Experts of a small language model: vocabulary 32000.
Below are experts of layer 4 (counted from 0) of a mixture-of-experts language model. Rows are named router (the router's row for the expert), up (a neuron's input weights, with its number) and show model dimensions 0-223. Each number is 200 + 40 x the weight over its row's rms, rounded and kept within 0 to 999.
After each expert's rows: "comes after" lists some tokens at least twice as common just before its tokens as in all text. This comes from a sample of Wikipedia text that the model never trained on. Tokens count by the router's weight.

# expert 12
router,178,164,195,188,184,151,156,230,202,142,181,245,283,268,233,252,206,210,180,142,219,159,219,189,194,160,243,206,214,197,276,175,265,219,193,107,214,174,186,213,246,287,196,208,268,181,156,241,173,199,254,197,183,207,254,232,154,202,148,183,184,183,125,237,211,182,215,305,240,154,281,231,253,248,137,175,244,167,125,174,238,205,179,298,169,164,278,184,162,237,222,267,216,175,246,163,228,167,229,231,192,227,199,209,141,203,214,237,219,212,213,192,229,196,125,149,168,209,187,248,242,178,210,209,147,124,200,166,147,208,168,122,200,234,180,145,200,174,223,174,169,206,140,132,245,214,153,184,170,165,219,303,141,193,212,197,283,187,205,269,217,233,196,204,130,264,216,196,235,172,220,218,229,175,139,212,140,222,137,149,266,199,239,194,195,144,221,240,236,204,274,164,237,274,219,171,195,151,152,179,205,242,132,206,176,191,177,257,153,144,245,180,152,176,204,161,172,208,179,198,264,165,192,187
up0,270,228,221,144,255,123,161,170,261,145,142,244,227,216,147,174,235,204,113,141,155,227,219,262,209,179,262,261,223,204,176,223,168,195,247,200,161,211,142,171,238,281,214,198,215,211,258,182,202,200,105,199,184,167,181,155,189,176,187,163,181,189,211,155,155,150,211,254,161,203,183,216,205,209,231,176,234,234,175,262,227,170,225,249,166,221,216,266,126,263,151,223,240,218,213,201,167,221,233,228,184,175,224,214,149,147,210,176,157,116,157,245,212,205,116,184,208,182,168,243,248,238,228,230,187,223,256,264,131,148,248,196,264,206,191,152,163,244,206,165,194,180,212,174,277,233,233,146,223,221,182,229,141,201,194,161,293,163,140,238,213,164,329,227,193,214,200,191,253,262,197,206,205,152,157,224,132,211,225,184,230,251,190,173,229,139,184,196,272,196,274,189,229,194,179,242,196,244,143,197,139,151,193,183,182,234,281,183,202,260,286,237,221,131,162,187,191,173,215,211,151,147,168,169
up1,127,195,239,137,170,250,167,243,205,244,205,224,236,189,234,188,224,179,164,165,249,107,228,206,204,247,211,165,214,209,209,196,220,167,134,235,140,189,296,174,189,255,214,179,268,169,232,259,143,244,204,132,197,242,261,209,201,229,231,204,172,246,176,184,229,162,207,231,222,211,319,151,223,252,153,152,160,191,64,169,203,151,236,184,200,244,217,237,241,270,171,249,182,239,245,263,146,193,133,278,191,171,179,164,233,222,215,185,178,250,179,166,193,158,158,199,229,201,220,156,213,168,197,212,173,207,229,158,183,206,132,181,232,252,192,203,217,141,225,141,176,235,198,155,239,139,163,214,197,119,220,299,163,154,177,199,177,189,101,238,205,229,168,217,214,214,205,211,234,244,157,177,262,154,190,250,144,187,177,121,245,220,208,247,184,176,138,209,239,296,195,190,211,280,225,175,221,216,147,244,210,251,196,209,177,179,199,221,194,202,222,233,172,213,118,139,212,170,192,248,238,121,145,203
up2,181,247,202,170,168,193,133,210,188,194,257,223,283,169,202,163,172,262,226,217,199,184,226,236,158,254,276,126,144,128,151,125,240,232,155,169,155,232,256,224,179,293,219,223,189,191,250,232,136,211,237,242,182,240,153,243,212,246,247,233,226,210,216,149,163,209,146,133,237,130,165,188,172,211,189,197,234,239,159,178,185,255,199,173,209,231,130,202,219,100,176,277,204,196,222,252,133,208,205,222,272,197,203,176,194,124,226,257,217,190,215,213,299,194,214,158,199,226,198,215,137,256,231,171,138,166,183,151,135,234,127,224,238,180,235,189,195,194,222,258,164,162,246,262,153,93,263,214,222,208,235,211,152,217,145,240,179,155,189,257,176,114,203,187,244,209,206,219,204,226,201,238,168,185,202,225,217,195,216,208,209,180,184,221,180,177,245,174,169,156,182,198,74,176,170,217,226,226,190,208,224,112,185,190,210,251,214,229,215,223,233,225,139,246,167,287,165,296,194,213,193,154,192,197
up3,258,243,208,207,182,115,208,182,213,197,126,259,230,213,208,165,235,171,243,119,198,199,233,225,231,183,212,138,139,199,255,229,157,148,190,172,210,261,243,208,125,167,149,232,183,160,165,258,213,174,276,186,152,143,217,219,145,161,185,215,168,263,222,174,177,243,208,236,180,193,229,130,158,209,80,199,272,248,124,195,212,199,212,229,218,102,188,136,260,188,217,248,149,217,187,149,235,195,218,253,280,225,252,160,174,174,267,201,251,260,216,174,226,202,240,174,197,162,207,218,188,163,256,223,191,239,292,245,180,202,228,236,177,131,206,231,165,251,212,189,200,229,219,112,177,203,161,145,247,249,191,294,159,149,221,248,267,255,206,229,172,246,159,201,199,210,222,124,210,244,170,230,205,240,146,197,108,249,172,166,210,170,192,218,164,167,161,173,166,220,246,241,183,175,192,251,214,216,165,267,231,179,146,247,201,224,178,233,152,206,226,191,231,241,211,115,206,214,165,150,190,227,202,141
comes after: "\n", " ", ")", "\"", " MF", " 2"

# expert 154
router,204,240,168,174,170,215,147,238,190,175,188,191,227,233,264,161,197,251,243,158,178,178,278,202,168,243,305,207,226,231,195,174,228,214,220,130,191,231,177,187,197,263,180,240,178,232,216,169,190,244,166,154,198,249,226,273,180,138,126,229,156,164,181,220,235,199,171,270,275,139,164,227,249,217,178,164,262,227,206,176,192,152,147,190,102,152,244,190,170,223,196,226,125,196,212,194,150,231,176,128,183,212,241,217,214,165,205,225,144,117,207,218,184,215,170,232,183,214,172,217,225,239,150,238,230,178,251,215,221,243,214,190,208,245,164,120,226,193,158,195,194,228,145,167,190,277,102,252,125,137,242,210,205,202,177,215,216,160,140,216,176,219,257,272,202,230,220,152,242,196,199,257,126,269,158,182,201,230,198,159,182,265,254,137,250,202,243,247,179,179,197,85,223,277,197,234,210,227,152,176,257,138,128,216,207,155,193,276,209,213,233,151,209,203,150,230,220,256,184,159,166,254,171,248
up0,218,210,257,185,139,190,205,212,205,171,141,155,231,167,235,191,199,180,220,141,143,198,210,65,186,234,184,173,227,159,182,186,204,225,234,99,170,220,235,271,219,196,208,197,169,270,202,224,244,186,178,212,189,249,213,230,248,98,163,251,210,178,214,189,149,221,230,236,253,189,201,184,153,176,179,191,227,204,155,215,221,193,188,176,221,178,229,235,151,178,169,182,201,227,117,209,139,262,188,200,179,243,219,223,171,192,252,185,214,154,226,198,172,288,245,218,135,206,221,275,252,219,163,172,175,196,231,174,164,195,163,245,298,169,255,137,166,175,114,160,223,228,157,231,192,141,155,229,134,199,225,262,206,108,188,149,250,188,253,195,195,209,160,248,252,161,217,185,216,176,171,251,131,235,230,225,203,205,211,187,183,249,203,182,241,270,232,156,207,174,234,145,147,303,253,233,214,215,176,177,308,191,138,219,226,163,168,282,222,186,214,266,271,192,238,289,235,244,164,129,183,201,184,221
up1,147,143,182,172,169,287,191,245,222,253,153,223,146,209,212,199,231,108,213,224,156,211,161,170,237,213,190,175,165,219,177,176,143,246,172,220,142,236,134,215,177,149,207,209,159,235,114,206,154,260,149,224,116,185,205,270,135,198,187,182,148,206,207,239,277,226,164,201,201,175,173,253,192,244,189,215,207,145,188,205,148,181,145,221,123,251,148,186,159,187,160,184,147,167,240,226,247,215,106,175,132,289,334,212,237,169,226,167,196,196,185,233,232,266,196,174,177,162,148,274,250,192,161,199,166,159,210,283,258,185,239,231,128,170,219,199,172,174,199,179,167,208,217,171,206,176,234,265,203,218,215,219,219,155,241,141,196,183,236,208,168,263,284,224,198,249,191,184,143,178,188,168,224,241,196,187,227,279,254,272,212,204,214,161,211,149,157,202,264,190,248,216,221,208,237,189,163,214,212,334,211,242,191,183,156,204,202,223,227,267,200,148,222,244,152,192,180,228,181,192,222,201,188,259
up2,199,192,207,214,218,202,166,226,221,129,194,223,187,216,128,230,213,174,165,203,305,213,246,183,293,204,204,139,271,185,207,214,292,167,193,216,155,206,168,131,218,221,220,204,185,172,276,147,151,267,201,187,171,221,307,217,151,208,115,211,148,202,208,179,242,184,207,214,227,193,140,291,280,192,187,184,168,229,199,211,201,195,168,177,271,237,231,162,178,228,161,204,143,180,210,201,244,190,271,100,195,177,192,264,237,209,184,218,212,138,207,212,222,186,131,91,158,190,195,171,216,198,244,201,243,274,248,160,175,212,162,218,168,225,189,188,166,169,228,169,175,163,209,176,173,173,215,150,223,129,144,215,181,252,143,242,215,157,222,196,256,226,155,243,145,203,188,275,253,190,225,260,147,212,225,271,248,203,230,232,202,228,232,167,135,243,155,251,223,241,181,173,217,262,197,124,200,197,181,239,241,208,239,255,304,189,186,277,157,213,194,169,223,148,202,158,183,215,220,122,147,258,162,215
up3,166,220,224,205,244,157,183,193,253,118,260,221,106,206,274,190,216,229,121,187,213,264,221,230,204,192,181,203,148,234,127,207,181,142,245,109,199,169,164,249,168,136,218,133,179,220,235,240,187,164,202,249,182,218,218,171,240,242,182,161,230,229,197,190,178,156,296,234,129,214,220,181,164,310,197,228,293,167,177,270,271,222,213,207,231,225,235,273,157,188,227,210,153,248,267,178,149,212,277,184,246,208,189,168,169,161,182,163,95,235,209,215,211,206,237,165,175,198,190,140,152,171,215,166,167,227,218,148,130,171,233,184,242,162,237,132,303,196,180,210,223,152,148,216,215,157,191,190,190,189,200,157,181,195,147,218,281,182,163,275,209,183,209,164,214,211,213,212,232,193,200,190,211,206,210,217,221,286,163,171,210,208,194,196,128,211,223,194,240,149,169,135,200,179,225,197,200,189,185,138,223,176,141,293,244,145,218,218,175,201,282,181,138,216,213,290,159,244,172,167,205,203,243,201
comes after: ",", "s", " of", " in", "ing", " on"

# expert 117
router,203,227,156,224,172,229,222,228,248,127,207,253,290,210,194,245,197,199,230,131,232,189,225,234,173,110,287,151,193,188,208,140,243,238,229,149,128,197,277,211,265,223,167,255,216,223,189,263,117,227,195,221,220,185,243,266,172,171,251,248,156,247,159,254,222,122,239,200,214,149,272,170,181,246,175,129,234,227,132,157,182,195,175,168,224,214,223,228,191,195,210,207,170,185,229,190,201,188,202,180,155,226,286,187,170,190,144,193,151,133,165,215,147,300,243,201,185,244,185,246,216,137,180,259,202,198,191,215,166,182,168,128,216,225,179,190,227,196,197,212,229,218,204,211,258,256,190,244,248,160,281,210,154,151,262,205,248,206,176,196,248,188,217,190,187,202,185,245,248,153,208,247,181,194,189,156,160,176,234,159,235,163,226,194,230,98,181,225,203,213,198,102,227,206,194,197,160,213,99,208,169,144,95,184,179,185,211,242,207,156,222,209,219,218,282,243,209,211,178,166,238,292,279,222
up0,253,214,182,204,218,205,268,218,211,242,258,201,222,159,222,211,191,126,186,128,186,200,172,215,218,280,233,238,170,245,212,171,173,213,202,218,181,175,233,234,257,249,242,199,73,184,312,181,238,188,195,48,217,196,228,239,154,176,129,206,134,232,248,213,149,170,199,260,172,239,204,200,240,226,205,130,243,214,212,200,134,163,146,160,272,227,178,230,170,167,144,226,198,121,203,208,172,190,191,162,225,272,196,256,152,235,128,191,160,183,224,192,151,294,176,156,214,154,223,152,213,162,205,144,164,200,218,198,189,236,142,151,223,270,235,182,224,179,223,186,280,219,290,173,224,207,198,180,270,188,246,193,248,153,235,161,190,210,172,248,215,140,277,187,160,249,219,167,148,187,245,197,172,190,195,243,183,218,263,161,154,158,222,150,226,240,175,170,255,169,157,217,234,243,178,267,221,232,182,220,222,150,159,152,253,223,242,239,232,161,154,175,190,216,233,131,201,252,174,215,186,176,200,195
up1,246,118,193,206,220,198,216,255,317,322,136,167,188,177,202,187,208,159,152,194,213,226,201,172,238,221,265,127,169,158,189,127,173,247,178,232,208,184,143,183,228,214,242,187,191,220,253,234,270,204,143,178,187,204,216,192,247,184,161,203,219,201,214,132,215,120,209,205,166,270,234,177,207,201,238,197,201,190,183,166,189,234,231,204,179,195,177,222,224,276,171,209,155,192,283,204,177,193,188,188,160,180,235,207,210,242,207,144,180,203,175,166,200,192,188,240,176,238,166,182,196,138,240,190,154,224,245,285,147,132,195,172,213,168,228,178,224,198,95,200,239,199,233,117,267,256,208,210,148,194,162,207,168,122,266,181,212,135,273,242,294,196,230,137,195,179,210,145,132,193,161,211,157,209,286,161,115,192,249,172,233,233,238,177,245,134,164,142,262,144,215,288,226,227,230,202,128,165,139,192,185,192,248,163,230,238,192,152,172,206,217,233,185,266,204,199,218,202,228,272,187,232,167,242
up2,193,176,201,221,201,267,207,241,234,257,147,182,225,101,179,140,187,159,150,131,207,229,200,172,152,191,274,272,258,165,223,158,217,186,150,205,199,154,243,189,211,179,263,332,136,191,186,210,134,212,211,171,202,250,203,216,274,245,179,167,147,287,193,194,141,231,206,253,214,179,174,234,158,235,210,196,212,236,170,211,221,255,127,196,220,221,221,159,203,286,225,164,234,258,272,165,196,185,143,167,157,211,265,160,215,203,216,153,245,227,244,291,128,176,122,205,183,165,192,178,184,220,194,259,159,157,221,154,197,198,161,158,201,170,176,246,165,129,231,206,203,235,204,180,187,211,159,154,142,212,181,152,186,151,191,186,200,233,250,277,184,214,214,188,161,182,240,174,269,250,203,180,157,213,311,152,208,153,197,182,232,240,178,212,209,181,221,198,241,83,235,222,215,204,218,245,205,199,121,167,217,110,232,223,186,199,261,220,247,218,211,254,278,199,216,153,242,194,174,214,166,229,150,189
up3,195,159,203,256,156,248,196,234,180,192,240,222,205,129,198,175,215,209,260,180,191,179,176,226,148,111,218,150,109,164,223,175,274,228,199,199,171,216,97,199,241,175,196,178,178,194,184,172,230,219,215,235,179,223,228,189,227,188,186,220,223,194,282,250,208,168,202,165,215,224,166,209,141,239,256,186,192,284,229,135,147,222,156,246,233,193,204,206,237,163,160,187,205,126,230,197,212,171,194,174,223,251,240,215,201,141,179,216,157,231,216,203,286,194,185,235,223,164,228,179,161,166,139,218,250,163,169,209,244,201,188,236,285,221,207,205,226,231,233,191,172,244,137,211,200,231,260,216,195,231,229,206,227,122,203,205,182,178,171,155,194,163,208,207,315,199,124,213,195,333,142,159,242,231,150,181,102,213,172,103,225,106,149,174,215,163,191,212,260,182,244,202,232,238,119,214,151,182,218,249,149,281,140,170,220,200,185,150,149,250,213,302,194,222,155,252,217,205,181,172,286,180,179,200
comes after: "'", " the", " a", " his", "s", " The"

# expert 100
router,175,183,131,158,161,260,172,215,248,163,248,292,144,257,213,219,226,128,240,124,204,205,206,119,196,148,267,212,185,166,215,202,163,248,207,177,177,226,173,243,233,211,195,238,230,190,212,142,145,159,193,210,175,249,255,263,230,194,205,168,181,216,171,178,231,215,244,185,237,203,298,122,200,200,178,154,236,177,161,199,210,193,193,226,183,183,193,222,229,223,221,220,195,210,227,163,205,145,142,212,130,222,226,97,110,102,229,262,207,172,211,207,199,235,218,164,111,209,186,208,258,124,223,254,169,125,235,235,129,191,164,163,239,253,214,192,212,183,112,243,265,167,186,189,151,243,137,174,126,157,256,206,241,220,267,229,289,214,188,187,255,189,258,238,193,237,262,179,211,186,264,234,142,192,235,180,144,155,215,147,236,170,193,215,256,201,191,229,215,214,247,175,209,248,216,222,206,186,139,236,213,213,159,211,207,138,202,218,262,224,289,152,185,197,251,262,240,241,195,184,200,249,212,210
up0,115,228,140,232,165,170,189,204,255,257,264,221,207,152,231,177,169,228,203,142,163,138,191,192,195,256,198,247,158,231,190,226,186,167,186,167,115,210,146,199,177,180,317,195,184,241,208,192,203,191,143,208,179,244,145,146,250,208,184,255,240,260,200,192,230,171,177,225,224,232,195,192,202,226,202,203,142,163,243,177,193,244,111,159,207,156,143,207,230,174,288,202,181,200,158,196,215,200,217,151,191,203,180,208,203,92,192,228,216,254,236,134,220,214,269,224,116,148,228,219,273,229,276,191,213,221,284,141,188,196,183,269,210,177,216,144,204,248,191,219,207,208,179,287,231,144,188,156,203,196,214,240,215,213,264,184,250,246,207,168,119,209,181,248,196,194,146,204,179,199,260,115,214,193,240,177,142,201,220,196,253,168,241,187,203,238,175,235,276,125,186,184,299,228,255,205,203,180,190,218,124,195,149,245,201,234,258,191,208,245,188,213,118,154,174,144,124,244,220,231,147,258,243,218
up1,226,235,169,173,224,184,231,187,257,198,186,296,203,282,186,264,156,214,185,194,168,221,169,206,231,122,247,187,172,231,187,229,208,198,242,191,217,188,194,210,184,209,250,224,196,192,240,204,151,159,226,246,245,255,279,264,223,212,253,159,217,233,281,166,257,198,190,267,151,215,124,116,234,170,257,152,209,221,167,222,170,157,212,183,182,171,176,197,200,192,218,218,150,252,211,201,191,170,199,250,181,92,198,132,178,176,269,203,213,159,227,206,249,165,147,115,177,209,130,222,174,172,182,221,230,179,160,231,114,213,171,161,206,200,226,164,237,232,179,154,284,184,136,189,161,219,206,251,220,133,242,152,242,182,232,136,92,170,235,207,207,115,252,209,161,204,277,213,221,241,186,252,196,183,205,204,212,180,205,135,183,175,166,143,228,212,153,284,207,186,221,152,252,259,248,226,239,132,156,150,180,259,160,238,143,163,184,122,242,256,205,181,169,213,174,254,223,254,261,191,207,155,157,157
up2,210,185,279,162,232,231,141,259,240,212,190,99,184,188,182,275,131,211,213,216,157,172,206,187,209,163,147,174,236,197,249,238,198,205,163,174,155,199,213,172,230,207,224,176,170,175,211,216,240,207,159,204,189,166,186,270,165,254,153,202,244,172,190,275,231,156,188,165,203,211,207,230,154,323,81,209,232,199,239,264,154,166,268,132,140,225,213,215,231,254,206,239,238,201,238,179,272,142,232,126,169,190,239,191,99,182,156,200,170,207,224,195,177,190,160,234,189,213,151,227,171,220,215,190,180,172,292,228,220,221,245,219,213,208,165,221,225,237,152,217,235,238,174,195,220,245,171,99,176,254,173,294,257,248,227,193,245,204,207,156,197,200,148,155,166,166,290,147,153,178,130,223,185,192,179,175,143,241,221,171,206,176,182,228,244,302,189,256,212,151,184,247,242,265,162,184,222,269,147,155,202,237,156,203,157,243,218,187,223,137,196,215,244,172,148,233,213,128,207,160,198,212,234,212
up3,211,247,228,197,225,217,209,186,292,194,287,265,196,252,209,152,176,223,132,265,216,233,260,168,188,255,207,156,301,225,188,185,213,236,160,162,157,178,165,244,249,237,237,243,210,264,189,194,235,232,268,182,186,162,186,247,181,193,206,196,128,232,173,184,195,233,207,148,238,163,183,245,171,226,155,229,189,184,254,258,162,182,206,194,205,201,254,222,198,169,207,173,147,176,249,169,217,118,241,209,227,193,170,169,241,212,217,170,155,147,213,202,180,273,158,197,226,126,203,197,156,191,189,162,190,222,169,90,269,220,157,219,314,224,166,174,195,188,212,167,119,146,221,193,195,178,224,196,262,163,217,159,132,278,169,173,137,229,208,264,220,226,275,147,182,200,193,236,224,173,100,212,158,208,167,173,180,182,174,179,222,237,172,170,157,135,188,167,238,260,154,206,159,199,270,265,129,126,226,187,210,189,146,200,227,129,169,244,232,232,255,156,204,130,182,227,163,294,202,207,193,218,200,266
comes after: " a", " the", " an", " his", " The", " new"

# expert 84
router,94,186,146,145,222,108,176,257,216,143,251,213,260,179,232,259,198,219,269,191,182,134,254,192,166,180,196,257,264,173,259,215,203,253,220,221,150,156,192,217,297,249,205,188,211,131,229,177,166,179,208,182,196,203,170,210,87,205,204,213,210,206,212,196,235,173,281,247,185,269,222,230,190,316,211,154,252,200,114,182,188,212,150,233,156,183,220,222,193,237,195,182,151,194,255,157,218,142,240,182,184,271,263,180,179,190,199,210,130,221,133,222,254,234,141,138,208,200,219,173,234,147,113,197,211,206,231,212,140,164,138,158,179,174,232,127,224,173,229,192,145,176,183,165,213,214,202,182,210,133,245,238,206,177,204,234,183,153,203,270,154,170,193,123,264,248,195,192,177,170,208,275,203,239,171,215,189,191,187,180,269,162,229,227,218,163,149,271,242,145,209,178,204,240,244,161,244,232,191,207,182,243,132,206,130,140,155,189,216,188,203,228,141,173,214,251,181,237,214,176,268,222,204,188
up0,141,187,222,138,224,164,167,233,274,161,232,228,178,241,286,245,217,209,221,213,127,225,211,157,160,189,189,214,233,156,169,125,208,261,247,145,228,161,180,191,189,261,225,208,238,208,160,173,196,259,255,289,220,187,162,262,152,208,215,186,176,174,171,265,211,252,178,245,149,195,160,274,181,204,218,234,249,152,226,253,235,159,197,142,206,236,228,221,212,186,259,193,177,179,194,176,148,199,178,177,225,207,235,216,220,137,266,217,184,214,207,242,228,167,161,189,222,217,215,196,264,105,138,124,165,190,243,142,181,137,190,136,189,200,211,153,282,149,254,227,254,243,169,217,203,208,140,226,221,195,173,146,215,209,117,301,181,266,235,191,149,226,236,111,171,246,272,207,244,163,159,226,190,183,158,264,144,143,223,159,231,233,175,271,278,216,217,201,254,160,135,192,185,190,219,210,199,198,189,190,279,162,179,226,229,190,136,253,195,143,183,219,199,217,98,182,210,170,197,225,223,219,162,255
up1,219,165,167,172,213,224,191,229,216,148,224,237,110,212,212,260,176,208,162,190,141,168,259,190,209,173,169,275,210,168,261,247,170,229,169,169,235,285,202,174,268,191,244,224,216,183,177,261,218,227,181,124,164,266,204,215,157,215,294,233,223,137,245,257,250,220,135,210,216,160,166,173,164,203,216,125,272,208,161,191,193,193,229,236,119,200,195,128,129,171,177,182,220,218,289,179,237,222,177,136,148,236,250,228,231,219,231,198,237,169,151,201,188,271,157,182,147,235,195,203,188,296,157,256,250,186,149,206,217,178,201,216,146,213,194,169,148,215,221,157,175,219,133,153,174,235,211,213,228,206,184,181,213,240,221,187,172,139,163,204,254,206,259,136,253,210,185,209,158,222,263,226,241,196,257,181,270,248,143,216,210,138,207,218,217,221,163,230,204,225,200,165,206,122,128,243,124,161,215,101,159,319,187,197,144,190,234,233,182,187,188,192,202,204,198,275,200,167,211,242,166,220,124,173
up2,203,234,123,201,168,149,177,185,167,252,148,141,197,202,224,198,200,214,247,212,195,169,225,153,149,244,224,293,212,205,196,238,256,177,246,135,219,237,198,165,165,185,126,239,209,197,207,147,206,214,185,169,322,241,178,181,145,254,177,165,242,175,210,191,168,203,224,151,188,141,248,206,251,179,151,228,181,162,213,204,187,325,179,173,219,231,207,196,208,177,220,195,267,257,169,238,128,136,230,210,203,161,209,153,168,227,186,230,220,183,303,122,201,230,147,171,151,201,228,152,184,199,212,187,233,198,320,191,215,185,202,221,169,194,168,248,157,195,212,100,198,180,258,167,213,164,173,172,222,198,191,212,124,239,138,229,221,181,175,208,155,232,259,180,251,253,185,158,152,180,161,224,214,145,212,214,225,158,163,214,116,178,291,276,155,262,258,233,238,260,224,230,226,193,233,149,236,197,203,225,165,208,178,155,175,117,214,186,188,209,122,169,202,245,124,243,258,266,223,211,265,215,169,201
up3,181,187,235,194,193,239,185,223,199,191,186,155,160,219,195,198,230,202,249,179,148,160,187,197,175,252,227,167,264,241,117,194,263,187,197,165,202,177,190,192,184,172,169,174,186,174,216,160,210,154,217,166,161,137,214,169,116,159,180,278,180,154,201,261,189,186,209,170,142,166,253,242,132,214,250,229,259,136,255,141,188,272,197,192,187,180,257,176,203,276,205,202,207,176,224,230,265,243,185,70,236,271,241,195,135,200,160,288,204,237,218,222,218,169,170,188,195,197,209,231,194,208,150,182,163,176,183,190,219,238,83,194,107,195,190,148,238,193,171,218,219,102,197,200,219,253,171,261,207,168,184,227,178,251,195,230,199,131,199,232,214,242,175,158,198,197,194,220,191,189,94,179,209,201,149,176,222,173,209,191,268,211,159,210,228,276,202,228,222,253,221,220,162,214,264,192,188,222,298,226,197,281,157,169,131,149,215,220,175,191,285,221,167,208,148,245,167,140,194,254,205,277,275,293
comes after: "\n", "|", " Website", " served", " medal", " Born"

# expert 87
router,179,243,207,139,199,186,221,181,218,172,180,181,271,250,246,198,197,245,226,164,178,183,176,266,143,128,193,209,231,246,195,131,215,249,230,206,178,181,230,257,225,194,149,267,201,216,191,215,107,177,189,184,140,174,225,199,176,228,190,211,186,164,183,283,219,163,308,227,196,206,233,202,248,240,133,177,248,213,94,181,192,227,183,247,236,232,228,228,226,177,185,168,178,217,198,196,260,202,181,192,149,205,227,193,191,200,270,205,164,92,174,260,197,351,224,191,227,159,201,231,236,179,213,228,205,166,188,200,113,279,188,157,276,222,211,168,163,153,189,205,192,260,124,128,215,230,175,213,226,140,248,189,148,227,217,187,224,193,199,170,183,213,273,159,218,222,231,195,252,193,236,267,172,216,135,204,176,141,149,194,171,156,203,201,234,194,202,195,177,211,225,149,216,262,139,214,172,231,124,240,192,222,210,220,181,128,151,221,246,217,268,199,157,277,144,231,183,288,181,131,137,207,284,211
up0,220,221,199,193,221,147,202,153,172,219,149,164,209,99,265,138,167,192,260,192,236,229,193,283,168,193,172,194,216,170,217,206,182,188,216,288,172,137,242,109,225,189,204,304,170,231,227,273,197,242,186,187,190,128,183,244,194,182,189,201,239,183,219,285,228,240,208,196,239,200,211,222,189,272,189,171,195,189,228,176,209,188,203,176,173,165,186,194,252,253,202,92,174,219,190,199,205,162,265,112,241,218,228,233,186,245,188,194,181,203,236,211,225,190,175,219,234,253,178,268,192,219,220,275,164,188,143,195,258,246,136,196,242,283,220,219,179,188,131,166,173,207,97,221,277,225,217,174,236,210,263,170,156,213,215,191,203,172,233,249,170,208,125,137,264,190,115,151,263,160,188,271,267,226,189,222,164,241,230,165,170,134,208,153,151,269,208,240,123,183,163,189,190,229,211,169,172,187,158,277,174,240,186,178,189,181,237,229,215,228,224,230,197,284,159,207,178,128,213,160,179,176,164,276
up1,223,264,202,221,223,179,134,193,245,238,218,102,176,147,227,229,233,216,196,148,236,114,189,216,239,230,252,218,211,253,152,267,137,253,176,226,208,253,235,128,152,260,180,242,152,200,225,235,188,111,293,152,131,255,257,202,124,189,161,177,187,201,253,240,183,198,151,177,238,185,230,196,263,247,143,165,224,158,175,177,181,147,243,205,140,199,229,225,202,223,245,190,222,226,234,202,185,167,155,171,188,178,186,204,174,213,221,268,189,116,120,246,231,230,209,271,173,189,294,196,164,226,186,131,276,228,137,154,266,272,120,136,153,189,183,238,235,222,166,236,146,243,156,179,213,204,224,195,214,133,210,171,188,163,243,184,142,170,200,266,187,146,184,145,183,212,184,173,203,182,154,264,218,197,217,196,247,191,187,114,183,199,186,214,284,232,141,187,171,254,232,238,231,221,220,210,207,189,198,163,144,198,223,244,162,254,223,195,253,142,273,231,160,209,226,159,172,196,231,215,181,226,184,186
up2,160,116,206,220,199,187,180,163,163,192,239,222,216,172,216,181,143,216,203,209,198,186,229,241,179,237,219,209,158,147,192,211,169,263,207,296,222,251,269,151,211,197,168,147,138,176,186,134,219,160,200,177,225,230,234,192,189,232,230,228,173,142,217,205,198,132,215,194,247,226,154,218,149,232,238,182,330,264,239,211,208,172,208,250,148,263,157,150,232,269,161,211,192,139,144,242,234,219,238,249,283,241,217,200,196,203,186,157,166,97,188,217,216,219,213,170,228,179,280,245,119,144,158,202,195,183,198,245,174,232,174,231,199,234,218,168,211,176,189,227,169,189,198,141,221,246,166,163,158,206,224,252,262,158,168,195,304,177,119,155,177,210,211,162,267,155,151,181,206,219,215,226,221,188,219,153,139,241,177,188,226,172,267,211,236,251,219,223,111,183,194,249,226,205,167,201,216,165,205,280,201,283,239,121,161,146,248,189,205,103,107,181,180,303,227,213,163,190,201,202,177,194,165,212
up3,209,260,178,173,264,259,152,190,205,197,114,177,179,204,217,224,186,237,154,136,206,227,251,153,216,190,179,177,229,269,216,223,157,145,176,203,150,181,286,105,201,178,316,252,229,205,187,237,155,236,218,188,132,113,223,270,238,177,175,200,199,157,192,183,246,178,161,245,165,245,202,211,146,204,240,139,189,172,216,297,177,174,212,196,208,225,147,238,231,335,236,233,216,120,261,176,246,238,122,126,164,198,198,216,210,162,197,157,175,259,206,243,283,175,170,159,157,185,169,195,209,142,223,233,195,220,213,197,230,264,153,193,221,271,224,209,250,206,212,194,146,205,350,170,194,190,177,168,241,213,185,255,206,222,218,245,191,221,214,138,169,175,194,171,134,226,239,216,211,258,219,224,166,172,185,190,159,198,221,154,253,140,200,133,176,221,215,227,237,198,200,221,194,281,204,205,211,205,203,158,228,182,99,175,198,189,149,161,253,200,148,165,188,195,202,153,184,238,230,190,160,195,175,163
comes after: " the", " The", "The", " a", " his", " their"